From a checkpoint of a small mixture-of-experts model trained on Wikipedia.
Experts: 64 experts in each of 11 layers, 64 SwiGLU neurons an expert, 4 picks a token, a softmax router.
Training: a variant of Muon for the experts, 426M tokens.
Below are experts of layer 5 (counted from 0) of a mixture-of-experts language model. Rows are named gate (a neuron's input weights, with its number), up (a neuron's input weights, with its number) and show model dimensions 0-127. Each number is 50 + 10 x the weight over its row's rms, rounded and kept within 0 to 99.
Before each expert's rows: a language model's description of what the expert responds to. This comes from a sample of Wikipedia text that the model never trained on.

# expert 52
It responds to: Articles and possessives a, an, the, his, her, its, plus commas and dates' dashes, strongly census lines starting Hispanic.
gate0:29 52 36 63 33 47 34 42 49 51 51 46 48 56 46 31 42 32 67 59 60 57 32 51 32 51 59 49 51 42 58 50 26 47 41 48 49 50 45 57 32 64 62 45 59 54 50 53 49 46 48 56 64 45 77 62 49 49 64 73 49 58 42 49 58 58 54 44 57 60 53 68 43 56 45 66 39 53 54 50 65 57 47 37 35 46 63 51 55 46 35 73 52 49 56 59 61 34 72 33 49 49 41 41 34 61 56 48 50 49 52 36 58 48 45 53 46 40 57 66 41 40 45 45 50 45 51 59
up0:41 50 62 59 47 46 58 54 61 31 48 51 48 49 40 45 44 38 53 65 44 55 46 37 37 48 47 52 31 39 43 57 37 49 55 47 62 47 61 59 50 41 50 42 70 62 63 54 52 47 51 65 52 38 50 40 49 43 62 46 23 44 50 51 42 54 33 44 67 44 52 62 44 50 40 44 46 44 53 52 58 66 59 38 40 47 45 47 33 56 40 53 54 39 45 24 64 69 57 50 49 50 41 26 38 32 56 62 48 44 42 53 65 30 50 49 48 56 47 37 45 58 59 40 17 48 50 57
gate1:52 44 49 55 09 56 42 58 53 32 56 37 55 64 50 46 54 47 54 40 59 58 43 59 58 49 48 41 59 47 46 53 61 56 59 56 38 41 49 61 57 66 57 43 59 49 39 32 46 50 46 44 60 59 80 70 56 56 42 38 26 30 45 51 67 31 51 64 58 36 64 63 41 42 45 46 56 42 46 49 37 52 58 53 51 39 43 57 47 50 51 46 54 61 55 41 39 48 71 51 47 40 42 63 47 47 58 52 47 32 57 46 37 58 42 40 41 32 56 44 43 50 49 57 50 62 54 52
up1:58 52 54 48 51 57 45 58 56 50 71 31 56 33 52 58 45 48 48 48 50 47 57 55 41 59 41 79 59 28 44 61 44 50 53 42 63 54 56 62 33 48 62 47 48 50 53 54 45 26 62 45 41 45 48 71 48 58 34 64 54 57 61 45 47 31 38 46 47 57 45 52 58 58 58 50 49 55 54 64 62 35 61 47 54 58 38 53 70 48 51 47 28 54 43 58 47 44 68 60 51 69 44 42 53 25 38 51 43 50 46 53 53 58 39 47 60 32 61 44 44 58 53 56 67 71 58 55
gate2:38 54 34 60 64 52 44 54 62 38 64 61 53 54 37 38 66 50 60 47 54 45 48 47 58 55 36 57 38 53 55 42 58 44 52 57 29 47 58 42 33 55 48 50 54 36 52 54 59 54 45 48 53 58 40 65 42 36 41 72 35 62 45 42 60 29 53 33 49 51 31 32 27 57 65 56 46 40 66 54 45 50 60 36 31 56 51 55 49 57 41 53 33 51 39 42 39 59 57 50 57 51 35 48 60 44 46 43 36 46 52 45 30 36 44 50 40 51 64 33 52 46 57 37 56 66 60 45
up2:54 51 42 57 66 46 40 41 52 45 47 68 60 55 41 70 72 56 40 43 42 48 54 46 66 61 33 55 48 48 39 45 62 53 46 59 39 55 43 62 37 19 34 50 47 44 39 58 42 47 41 47 48 49 52 46 58 35 48 53 53 58 44 65 56 52 52 48 33 62 29 50 51 55 53 57 64 63 66 50 51 42 54 31 46 46 37 62 70 41 46 49 40 55 51 42 58 48 61 46 50 42 55 21 63 56 59 33 61 52 41 64 45 55 51 64 41 36 52 52 71 46 51 42 47 43 65 45
gate3:39 46 70 58 53 43 64 46 51 56 36 51 52 67 51 59 46 44 41 57 64 60 38 47 41 53 61 58 50 38 31 47 45 54 44 49 67 54 52 57 50 38 60 54 33 65 49 63 49 55 49 54 37 60 60 36 45 58 56 62 59 49 60 38 55 61 50 54 65 55 58 57 35 40 62 55 51 50 52 51 64 62 45 40 66 28 41 52 59 73 47 42 36 47 47 48 57 54 48 61 30 59 69 54 30 63 45 67 46 62 58 50 31 54 51 57 43 55 45 54 41 36 49 44 36 48 79 44
up3:56 58 47 36 44 47 44 47 40 58 48 71 59 52 39 34 45 38 45 41 52 46 49 22 52 40 44 44 53 42 40 31 38 36 49 53 36 44 34 41 54 52 42 50 46 48 52 50 58 48 44 60 32 41 47 54 53 46 81 49 38 65 46 54 57 51 48 65 56 66 50 70 27 49 38 51 36 44 39 57 44 44 30 62 37 60 68 50 51 43 55 51 45 52 54 42 59 72 50 59 40 30 38 50 54 31 53 48 73 35 48 57 62 48 37 50 57 47 45 54 59 50 54 47 57 52 47 42
gate4:52 48 62 71 52 68 29 65 47 64 68 38 58 52 43 65 57 41 55 57 62 46 52 54 54 35 70 33 70 62 54 41 57 45 55 49 48 39 61 50 54 50 55 53 34 43 46 60 28 38 51 51 45 41 59 56 41 53 32 40 64 39 54 48 51 34 49 55 60 54 42 50 38 54 55 57 43 51 53 40 47 31 67 54 56 44 47 57 56 57 51 66 47 51 32 48 53 42 48 70 58 38 55 58 36 41 66 44 53 24 64 60 55 51 57 49 45 45 45 32 49 50 63 62 58 57 64 51
up4:48 63 53 37 46 71 50 51 54 36 47 47 56 47 51 52 57 52 48 48 36 31 42 66 53 59 50 51 41 34 36 54 51 46 59 48 45 45 47 46 57 42 54 68 76 49 46 47 69 53 54 55 42 56 49 64 68 68 56 65 44 71 51 44 44 51 45 56 42 46 42 58 33 32 35 59 51 65 47 43 44 44 60 41 42 42 40 57 39 49 45 38 35 59 64 24 36 52 53 58 24 70 53 52 59 49 59 59 49 46 53 48 34 56 35 47 49 44 60 61 55 57 61 58 37 62 60 41
gate5:61 72 60 43 50 56 50 56 60 52 54 61 58 38 57 29 63 42 71 34 47 53 50 52 50 40 50 65 49 56 56 55 61 40 55 41 65 60 39 39 53 36 42 51 56 58 53 60 47 66 78 43 58 49 37 48 51 49 43 56 53 56 47 41 61 52 54 47 52 50 49 43 42 42 45 60 42 47 69 43 72 46 56 44 55 50 43 48 50 39 48 57 58 63 43 52 39 62 56 44 38 36 59 43 54 59 59 27 56 47 40 75 21 44 50 30 58 42 55 58 49 52 40 54 53 42 76 50
up5:52 43 54 48 51 29 37 50 54 36 54 36 39 59 55 52 42 55 48 51 64 35 45 41 59 61 67 64 37 58 29 61 31 62 58 48 36 61 53 35 57 66 41 62 33 45 49 60 54 63 48 44 57 50 42 66 60 78 52 52 58 46 43 47 42 42 36 57 59 66 43 47 41 60 26 46 53 49 41 40 67 46 40 35 40 49 35 60 40 49 47 68 59 46 48 58 55 47 34 58 41 51 55 66 42 67 60 56 46 43 44 49 39 64 50 53 43 44 47 51 48 51 53 70 57 53 40 47
gate6:44 54 42 72 58 44 52 50 47 53 69 42 67 31 48 44 42 52 49 34 44 45 60 61 52 44 66 50 56 72 53 55 47 39 44 40 56 39 52 50 55 52 53 41 33 31 67 54 57 60 58 39 46 44 53 54 54 43 60 49 42 23 38 54 57 43 33 37 52 58 48 60 46 47 50 43 71 45 54 46 36 42 47 61 49 43 48 50 55 58 56 64 38 58 43 18 56 60 50 58 43 61 47 66 43 41 51 57 57 47 57 47 44 42 44 27 49 59 38 63 55 46 48 60 39 56 31 71
up6:56 43 39 57 49 82 53 41 60 48 62 48 56 66 50 66 58 35 45 48 57 43 57 52 55 54 61 67 54 69 43 36 63 39 41 49 44 40 58 64 71 32 38 51 40 44 52 51 40 67 56 57 45 51 39 38 46 43 61 56 43 61 41 73 46 55 51 40 55 54 45 36 44 54 67 58 61 51 55 52 48 62 45 53 50 42 46 62 49 49 39 55 35 58 53 32 59 50 41 43 28 53 42 44 38 39 56 57 61 55 52 49 32 45 54 33 65 43 44 45 59 56 41 71 68 55 56 48
gate7:64 61 69 55 58 44 51 59 38 59 51 54 45 49 39 51 44 31 59 45 53 58 66 43 52 45 74 58 45 32 52 51 63 35 70 56 43 41 59 54 63 51 48 59 53 29 66 55 46 40 46 44 52 45 34 67 53 46 44 55 49 63 58 49 47 61 53 52 52 43 42 42 31 49 51 44 46 53 52 65 44 48 44 46 45 41 53 43 51 49 44 35 54 42 60 46 57 56 54 39 50 46 80 64 46 63 37 28 50 57 58 47 61 63 51 48 64 29 57 56 24 39 65 40 65 48 42 55
up7:45 51 69 59 55 62 62 52 57 55 65 66 34 53 46 62 44 22 48 56 50 53 50 37 47 40 71 29 47 45 49 55 53 44 62 64 44 64 50 42 42 57 61 57 63 46 48 46 42 49 57 63 50 51 63 57 54 39 40 50 46 70 55 48 29 61 54 33 59 56 60 54 45 60 60 46 45 63 58 64 46 62 62 45 51 45 58 42 53 49 35 51 44 60 55 78 38 47 41 51 44 51 67 48 48 53 57 48 41 39 44 47 54 47 49 43 62 26 46 76 46 41 63 56 62 35 49 55

# expert 17
It responds to: Mid-word o/os pieces like Cricinfo and Los, plus pronouns and common words such as it, them, work, group, form.
gate0:42 37 48 54 34 51 47 61 55 55 65 64 38 45 51 42 34 46 57 41 53 39 62 45 37 48 47 47 64 35 50 33 52 62 51 46 38 47 46 63 54 71 56 42 48 58 58 42 51 51 52 62 49 49 42 52 42 66 40 22 40 22 43 54 52 56 41 51 36 44 51 57 62 60 45 48 59 36 43 50 45 34 47 34 37 46 47 57 21 44 43 50 59 53 52 51 38 59 36 58 53 52 52 46 50 73 58 34 46 48 37 32 56 52 41 51 66 56 39 39 58 48 40 48 59 43 60 71
up0:52 35 58 53 61 66 42 41 46 47 48 41 77 62 57 71 59 54 68 54 53 72 62 57 44 56 40 56 49 69 46 55 59 59 36 60 61 56 57 57 53 55 59 24 56 47 48 38 48 51 34 44 38 51 52 38 40 38 60 46 57 58 34 22 50 50 62 63 49 53 50 40 30 51 60 54 45 53 42 42 60 45 36 48 62 48 58 36 56 46 59 50 53 42 50 50 54 52 55 52 54 61 59 43 32 52 42 61 53 35 59 58 24 33 42 40 56 44 53 42 46 36 56 50 38 54 44 41
gate1:61 62 42 57 48 48 57 63 59 54 64 49 65 53 58 46 40 63 55 61 61 37 45 53 32 47 69 45 71 47 55 51 45 54 50 58 67 42 42 37 58 39 50 43 36 53 45 37 28 61 62 49 44 32 46 42 58 37 53 44 50 32 52 50 45 33 39 53 37 36 64 61 52 66 54 64 64 52 37 54 32 64 52 54 27 62 47 58 51 61 52 44 50 37 38 46 55 39 47 59 58 56 58 58 34 44 51 48 47 54 51 47 68 60 47 54 57 50 23 48 32 45 70 43 46 45 50 47
up1:50 46 50 48 54 66 44 46 66 58 35 58 56 38 38 49 53 59 52 45 61 48 57 61 67 55 52 39 48 61 48 48 62 46 46 34 39 64 58 65 51 46 46 52 47 57 32 65 38 45 55 50 42 37 50 64 42 53 55 48 53 49 43 33 36 49 53 41 65 53 32 42 35 52 45 38 47 50 63 41 43 37 47 48 45 61 67 47 55 56 52 63 53 56 52 73 27 32 52 36 60 53 68 53 64 55 59 31 40 44 44 52 62 62 29 45 25 36 52 37 53 39 49 59 49 47 30 60
gate2:47 39 53 48 41 58 69 56 47 41 33 58 48 57 36 42 34 52 48 62 48 70 50 32 40 58 67 53 50 46 59 52 50 58 53 46 32 54 37 51 37 63 31 43 60 50 66 49 47 52 62 50 59 58 59 62 59 60 46 29 41 51 47 53 48 56 61 46 66 55 53 53 39 41 46 42 33 56 45 55 42 58 40 72 52 48 60 51 48 46 63 41 69 38 55 51 46 61 62 63 44 64 37 54 40 58 65 58 42 25 44 47 59 55 30 61 71 57 59 47 57 36 49 57 57 54 55 33
up2:62 48 52 45 59 47 33 50 34 51 44 48 62 47 45 50 38 45 48 56 58 58 57 45 54 35 35 55 22 35 54 57 67 54 77 53 37 47 41 61 78 55 54 53 60 58 55 53 43 51 32 55 44 62 49 50 44 44 47 35 67 57 45 34 44 30 53 50 50 53 42 44 57 47 49 34 51 54 60 39 61 49 50 60 56 49 42 33 35 55 36 51 55 61 46 55 38 47 61 51 58 39 45 35 50 64 47 31 37 53 60 50 32 55 51 38 63 48 53 57 57 37 35 36 55 70 37 48
gate3:56 55 54 34 55 54 61 42 59 44 29 55 44 48 49 46 53 60 43 37 41 50 57 49 40 35 39 39 51 30 64 41 41 46 50 55 52 36 43 55 45 54 33 55 45 52 42 57 45 49 48 52 44 44 51 41 48 45 73 55 43 34 42 61 34 59 67 60 57 39 29 38 43 41 60 59 61 37 40 65 68 58 64 55 34 64 39 28 48 43 42 47 56 32 50 43 37 61 55 55 47 40 51 38 34 40 68 59 58 47 43 50 58 44 44 56 44 45 77 34 60 57 50 66 52 45 54 56
up3:46 49 49 41 46 56 50 60 52 32 55 58 42 41 40 42 76 53 60 48 37 55 62 40 49 62 31 57 57 44 54 41 40 47 62 48 64 46 41 49 62 50 45 41 66 50 53 43 56 35 51 45 49 57 55 40 51 48 28 41 60 74 49 47 58 37 60 44 41 50 33 49 46 53 23 54 53 49 48 67 43 26 35 48 44 61 40 45 62 52 54 25 55 70 45 52 45 50 60 67 28 44 54 46 46 47 42 44 57 48 50 47 54 23 51 44 44 43 42 43 62 36 59 46 50 45 64 49
gate4:64 76 40 53 56 63 66 51 72 52 57 53 52 48 54 40 53 62 50 57 44 49 51 57 42 47 59 45 65 50 86 49 37 67 56 48 72 60 37 67 49 54 47 43 57 47 58 53 57 50 57 48 50 49 42 65 33 61 43 48 37 39 55 55 59 56 72 48 67 44 43 45 62 46 42 59 68 32 51 51 52 56 42 51 48 48 51 59 47 49 64 53 55 40 52 59 50 57 40 31 43 46 46 47 41 52 47 39 58 31 56 65 28 47 66 62 60 40 47 35 49 65 54 51 43 58 48 51
up4:30 67 34 63 57 76 57 52 59 56 54 68 55 53 34 52 53 52 53 74 58 61 53 61 47 39 53 47 46 65 63 41 50 66 38 33 39 42 45 55 60 54 58 36 46 67 35 50 48 49 43 67 45 56 50 58 52 63 55 47 34 51 53 48 39 52 42 56 47 61 43 71 42 52 45 63 62 40 51 52 50 59 56 48 37 50 50 48 43 57 54 43 44 55 41 43 40 59 53 43 58 42 60 43 42 44 53 49 59 67 62 51 45 50 78 31 45 36 45 58 48 65 51 72 43 53 66 35
gate5:45 47 47 50 53 57 37 68 58 54 57 59 57 68 45 43 41 41 45 62 59 47 46 48 45 62 37 49 58 38 39 52 54 39 77 51 40 42 53 49 49 44 44 52 56 53 59 55 30 49 50 51 65 37 46 47 65 38 54 52 59 72 51 64 51 26 66 59 55 57 59 58 53 40 62 36 47 43 62 54 45 57 65 37 60 20 45 49 59 50 63 53 41 39 69 52 36 43 41 62 51 57 53 60 64 61 36 37 58 50 41 41 51 59 50 44 67 38 60 34 43 40 38 43 46 59 58 61
up5:52 39 41 56 48 44 34 55 67 66 53 31 69 56 39 48 59 32 47 59 49 46 38 50 18 55 41 48 51 46 36 54 36 43 48 52 57 52 34 73 27 35 59 56 56 57 73 45 33 50 50 52 55 45 54 37 36 57 49 50 34 46 49 43 55 50 52 45 57 39 57 53 45 39 45 53 50 62 29 49 49 61 43 45 43 30 61 50 39 55 33 55 36 56 65 41 48 30 40 63 58 62 58 49 52 58 45 60 61 59 53 50 43 53 49 58 61 43 52 38 62 45 59 51 61 58 41 45
gate6:43 62 70 41 48 47 43 50 72 40 44 36 45 21 39 40 52 51 68 57 59 56 46 40 40 44 57 54 42 44 48 45 28 38 50 57 65 49 53 46 58 53 64 45 62 55 40 48 30 49 67 61 43 47 42 51 47 61 47 56 71 64 45 62 54 60 52 74 66 27 43 48 59 55 40 47 44 40 54 49 45 60 65 40 64 36 48 64 57 45 35 44 46 50 42 54 56 48 57 45 46 56 54 38 54 56 50 62 51 48 45 40 42 61 52 47 64 45 49 33 52 55 59 43 60 23 62 43
up6:63 39 41 51 65 57 32 46 41 62 64 28 43 49 63 64 58 38 45 46 55 53 61 44 57 49 62 40 39 67 69 39 58 47 44 40 64 45 56 34 55 45 51 61 51 53 61 67 46 55 45 47 58 44 50 48 53 54 46 48 57 36 53 49 50 49 55 45 46 38 56 65 56 48 51 56 35 60 53 59 29 46 62 30 55 58 63 63 44 63 37 41 43 41 43 38 60 50 61 67 51 53 43 38 48 45 50 40 45 54 56 58 62 57 40 73 62 47 56 48 56 64 87 54 57 39 60 57
gate7:51 67 43 61 50 64 51 50 47 52 38 57 54 59 43 47 57 50 38 59 53 33 70 67 65 62 42 53 39 37 42 50 50 50 43 51 51 45 47 49 42 63 46 57 44 56 58 58 56 71 61 43 43 40 69 41 51 40 43 34 31 41 48 69 45 30 41 45 56 36 64 51 46 31 49 61 40 55 42 38 51 53 35 53 35 46 30 49 64 57 36 53 50 40 41 29 48 46 44 41 28 44 50 55 54 54 32 43 61 49 37 43 52 56 69 48 59 42 55 56 48 46 39 37 60 52 64 70
up7:43 67 39 35 48 47 50 55 48 43 57 33 70 56 58 66 43 45 42 62 79 51 47 62 60 66 53 48 54 37 56 56 42 37 43 73 55 60 45 54 50 52 52 53 51 54 48 44 38 62 41 40 42 50 31 40 40 29 54 42 58 55 47 45 34 39 49 39 68 52 62 62 58 47 63 67 45 37 35 55 50 60 61 63 48 56 46 48 56 46 50 44 56 48 53 47 33 37 47 32 43 62 47 59 47 50 41 62 50 47 52 36 44 46 57 37 54 50 38 34 30 57 52 32 42 56 62 67

# expert 41
It responds to: The, this, his, their before a noun phrase, and pipe or dash marks starting table rows and list items.
gate0:61 46 34 59 38 61 76 49 30 55 57 36 58 45 56 62 51 62 43 37 56 51 52 58 36 57 48 60 37 57 40 41 63 65 43 59 38 44 60 48 60 59 47 57 52 47 57 54 36 56 61 43 55 44 36 58 38 39 59 44 63 44 39 52 62 49 47 49 51 43 61 47 48 54 55 45 64 41 53 32 51 42 47 60 46 43 51 57 43 47 42 48 23 38 50 53 60 57 59 54 53 65 67 68 50 49 46 46 54 49 54 57 29 50 65 37 53 55 40 67 41 38 57 59 61 54 48 88
up0:58 56 60 38 51 40 35 56 53 38 40 55 44 51 30 46 56 35 63 68 38 60 47 47 49 60 47 38 53 29 57 60 50 44 64 41 56 58 53 56 35 47 50 39 56 33 34 53 60 36 32 57 43 52 63 59 61 50 35 69 42 57 62 38 51 59 56 56 47 59 34 37 58 44 50 52 23 45 45 56 65 54 43 46 43 58 61 47 50 57 64 47 58 62 37 37 44 31 46 42 51 35 34 44 51 49 45 47 40 49 47 38 58 45 38 61 43 57 68 52 53 50 57 40 40 46 34 28
gate1:45 63 59 45 43 40 65 54 48 50 56 49 47 53 32 27 56 45 44 66 46 65 47 54 54 37 48 44 41 58 67 48 50 56 45 74 31 54 54 58 57 34 47 60 48 51 47 60 65 58 43 51 54 47 62 36 48 63 50 43 38 33 23 41 49 50 53 69 53 51 38 34 30 51 49 58 55 50 72 57 65 53 45 37 41 52 38 56 56 46 66 64 34 37 49 57 43 45 51 32 32 55 53 50 53 64 61 58 49 42 51 55 62 42 54 39 55 42 52 39 66 47 38 47 57 42 41 31
up1:48 50 57 49 69 67 50 46 44 47 60 62 39 43 37 64 47 54 40 51 37 54 39 38 41 60 62 59 69 49 54 42 49 42 49 52 54 53 67 55 31 52 57 55 48 48 47 55 40 48 65 43 56 51 31 43 41 44 67 30 49 55 42 69 65 36 31 50 28 47 43 53 39 49 40 39 31 58 38 49 44 50 54 67 52 50 47 65 36 55 58 59 57 63 40 40 65 48 56 58 56 51 44 71 60 69 43 29 35 47 45 57 42 43 57 53 48 63 52 52 49 47 32 48 50 34 67 60
gate2:52 72 53 64 51 37 68 32 35 43 47 42 42 38 32 63 45 47 65 41 61 55 50 51 47 41 52 46 49 51 45 57 35 56 65 48 47 61 46 54 45 43 45 55 58 50 55 76 49 62 37 40 38 50 45 56 52 47 57 52 43 58 72 59 34 51 58 33 50 52 35 46 52 52 33 72 57 54 37 58 37 42 43 35 55 48 46 49 43 44 58 32 54 56 40 52 61 28 51 58 44 66 54 51 54 57 42 37 45 46 57 38 39 53 72 58 43 58 62 39 66 32 58 40 53 50 44 60
up2:64 42 52 60 47 32 57 44 46 21 63 66 55 45 47 49 28 52 51 45 26 62 54 50 53 37 43 55 62 48 51 40 30 42 60 50 56 30 51 56 49 41 35 50 51 43 33 56 49 56 53 52 48 51 56 51 51 41 53 65 44 42 66 39 54 60 48 40 50 48 41 41 39 50 46 44 41 60 53 68 43 46 42 44 31 58 55 35 50 40 58 53 45 30 45 45 44 43 58 39 31 58 59 55 42 73 30 54 47 61 59 40 40 43 47 53 56 48 51 64 46 38 42 50 44 59 81 53
gate3:62 53 65 47 54 55 58 53 49 41 46 46 51 36 67 50 50 39 42 64 41 45 43 54 51 43 59 18 42 61 55 37 48 59 58 72 45 54 39 50 64 62 46 46 45 63 55 50 58 49 71 50 64 46 61 49 53 32 55 41 29 55 45 56 49 55 46 43 36 55 50 49 63 60 62 54 77 60 57 73 51 44 56 51 64 48 49 50 50 41 54 57 59 60 43 47 66 48 49 38 47 67 35 46 47 54 54 49 60 44 51 33 53 39 41 56 70 44 61 46 45 23 47 61 64 42 58 60
up3:37 49 29 50 41 55 51 56 45 59 56 63 59 33 45 57 55 51 52 52 50 66 33 63 54 51 50 65 51 37 32 48 53 46 50 58 59 33 41 44 41 47 58 40 52 55 46 52 49 48 46 51 57 51 51 40 44 46 43 71 56 52 53 58 35 58 48 49 43 53 49 36 38 39 51 55 27 50 38 50 42 46 41 52 48 46 67 48 50 58 57 53 76 40 51 56 39 58 81 57 40 74 62 61 57 60 44 35 51 50 45 70 39 59 65 43 61 55 45 75 28 49 63 49 39 54 58 62
gate4:44 51 48 34 25 52 51 62 30 56 44 53 44 37 43 42 61 48 59 44 35 63 48 73 56 23 58 53 42 27 48 42 39 47 47 50 39 51 42 41 29 70 62 45 64 40 44 57 52 65 45 50 33 51 54 48 61 31 53 53 47 49 38 52 64 36 46 59 48 52 62 53 36 43 38 44 46 52 39 55 48 38 46 39 42 50 51 45 50 51 75 62 37 55 45 36 30 50 47 43 38 49 60 45 54 61 48 48 42 34 56 62 46 39 41 55 46 62 64 67 51 54 40 53 51 48 55 50
up4:53 36 45 57 62 37 57 42 59 39 67 52 57 38 60 48 42 53 55 61 30 47 43 33 35 57 45 67 43 63 58 46 81 63 50 50 47 47 53 48 57 59 45 46 51 53 59 49 51 36 59 53 44 52 51 55 40 60 46 40 61 43 56 51 44 56 33 36 38 55 36 28 58 66 76 51 57 61 55 37 58 57 54 64 53 55 61 56 55 47 41 60 55 49 64 68 71 50 61 57 44 56 49 64 50 54 42 47 63 65 45 49 52 57 48 48 51 57 44 18 58 56 53 62 55 39 40 56
gate5:37 41 54 72 40 65 40 72 46 52 44 54 37 68 34 49 52 43 50 47 69 61 46 40 56 53 55 51 49 63 45 32 53 60 63 38 38 58 57 55 48 38 54 62 43 51 54 72 45 48 34 45 41 57 58 47 46 48 45 53 56 46 66 47 51 59 51 62 48 51 46 55 34 46 66 31 39 66 49 51 43 31 44 41 51 41 42 39 43 37 59 51 71 39 42 54 57 51 52 57 74 50 49 41 58 67 46 44 62 50 42 57 49 47 43 70 54 38 39 38 67 57 31 50 56 65 57 43
up5:57 51 44 46 50 43 58 54 58 51 73 51 50 24 56 51 48 45 70 51 40 63 54 57 59 71 61 56 42 44 39 35 30 36 46 55 58 47 57 48 38 48 37 48 49 49 56 46 45 41 60 55 42 55 47 45 45 47 59 76 56 59 45 60 45 65 56 54 52 60 49 42 55 59 44 65 63 54 54 49 61 49 43 49 60 32 41 37 46 57 43 45 32 65 41 52 38 43 50 61 50 43 43 69 42 62 49 52 40 55 60 50 43 24 52 64 56 42 28 69 60 38 46 51 48 65 67 33
gate6:56 52 35 45 47 47 48 50 44 37 50 59 54 41 41 49 56 48 55 48 74 75 49 26 44 26 51 58 41 46 46 62 43 55 58 60 52 72 42 55 51 33 56 52 74 55 40 54 36 54 53 46 63 50 50 54 51 36 49 60 42 37 52 53 43 49 54 52 35 62 38 55 49 51 52 54 63 51 58 30 59 60 55 65 51 44 51 42 39 51 60 60 27 57 48 51 40 66 50 41 42 45 47 41 58 48 72 37 57 47 47 37 58 49 51 55 35 30 52 63 57 62 72 42 42 68 62 42
up6:48 50 65 55 58 60 28 55 50 34 58 55 52 54 55 52 72 62 44 49 39 34 52 58 68 57 45 47 57 50 33 51 52 56 47 51 60 22 47 54 52 53 30 66 53 63 49 56 56 46 45 53 51 51 71 44 38 61 57 50 39 23 65 50 69 51 52 38 55 40 49 43 54 37 48 45 52 53 26 54 39 55 58 54 65 47 54 33 45 46 48 44 55 36 60 49 42 45 52 57 39 55 32 57 47 44 55 59 41 42 53 35 56 32 36 61 61 56 30 56 44 47 46 56 61 64 43 66
gate7:27 55 53 47 45 56 46 44 47 60 46 62 50 57 46 65 60 44 46 32 55 48 50 66 47 60 51 50 56 53 49 61 32 65 57 46 39 65 32 60 55 47 41 47 35 57 53 55 53 57 62 62 56 41 53 51 58 37 58 43 65 32 57 65 42 46 52 43 46 47 54 39 41 68 50 34 68 59 31 42 46 38 45 20 74 44 54 44 56 55 54 58 65 73 52 53 51 37 47 63 31 44 57 47 49 53 47 47 45 61 49 37 50 49 54 49 32 69 66 43 49 61 53 47 55 48 36 37
up7:31 42 54 65 66 50 50 54 54 74 52 36 46 54 60 64 61 37 48 52 45 45 46 70 52 51 62 54 67 43 64 51 48 64 56 48 47 66 59 42 39 76 54 42 37 35 64 52 55 53 40 50 65 46 49 66 44 70 47 41 51 50 51 50 31 68 41 48 37 38 43 37 53 63 52 60 61 56 54 44 50 43 46 55 62 49 57 63 56 55 41 53 74 54 55 50 57 40 29 45 43 45 39 44 55 41 40 53 60 70 51 29 62 47 49 54 43 52 56 44 51 65 59 43 65 45 56 47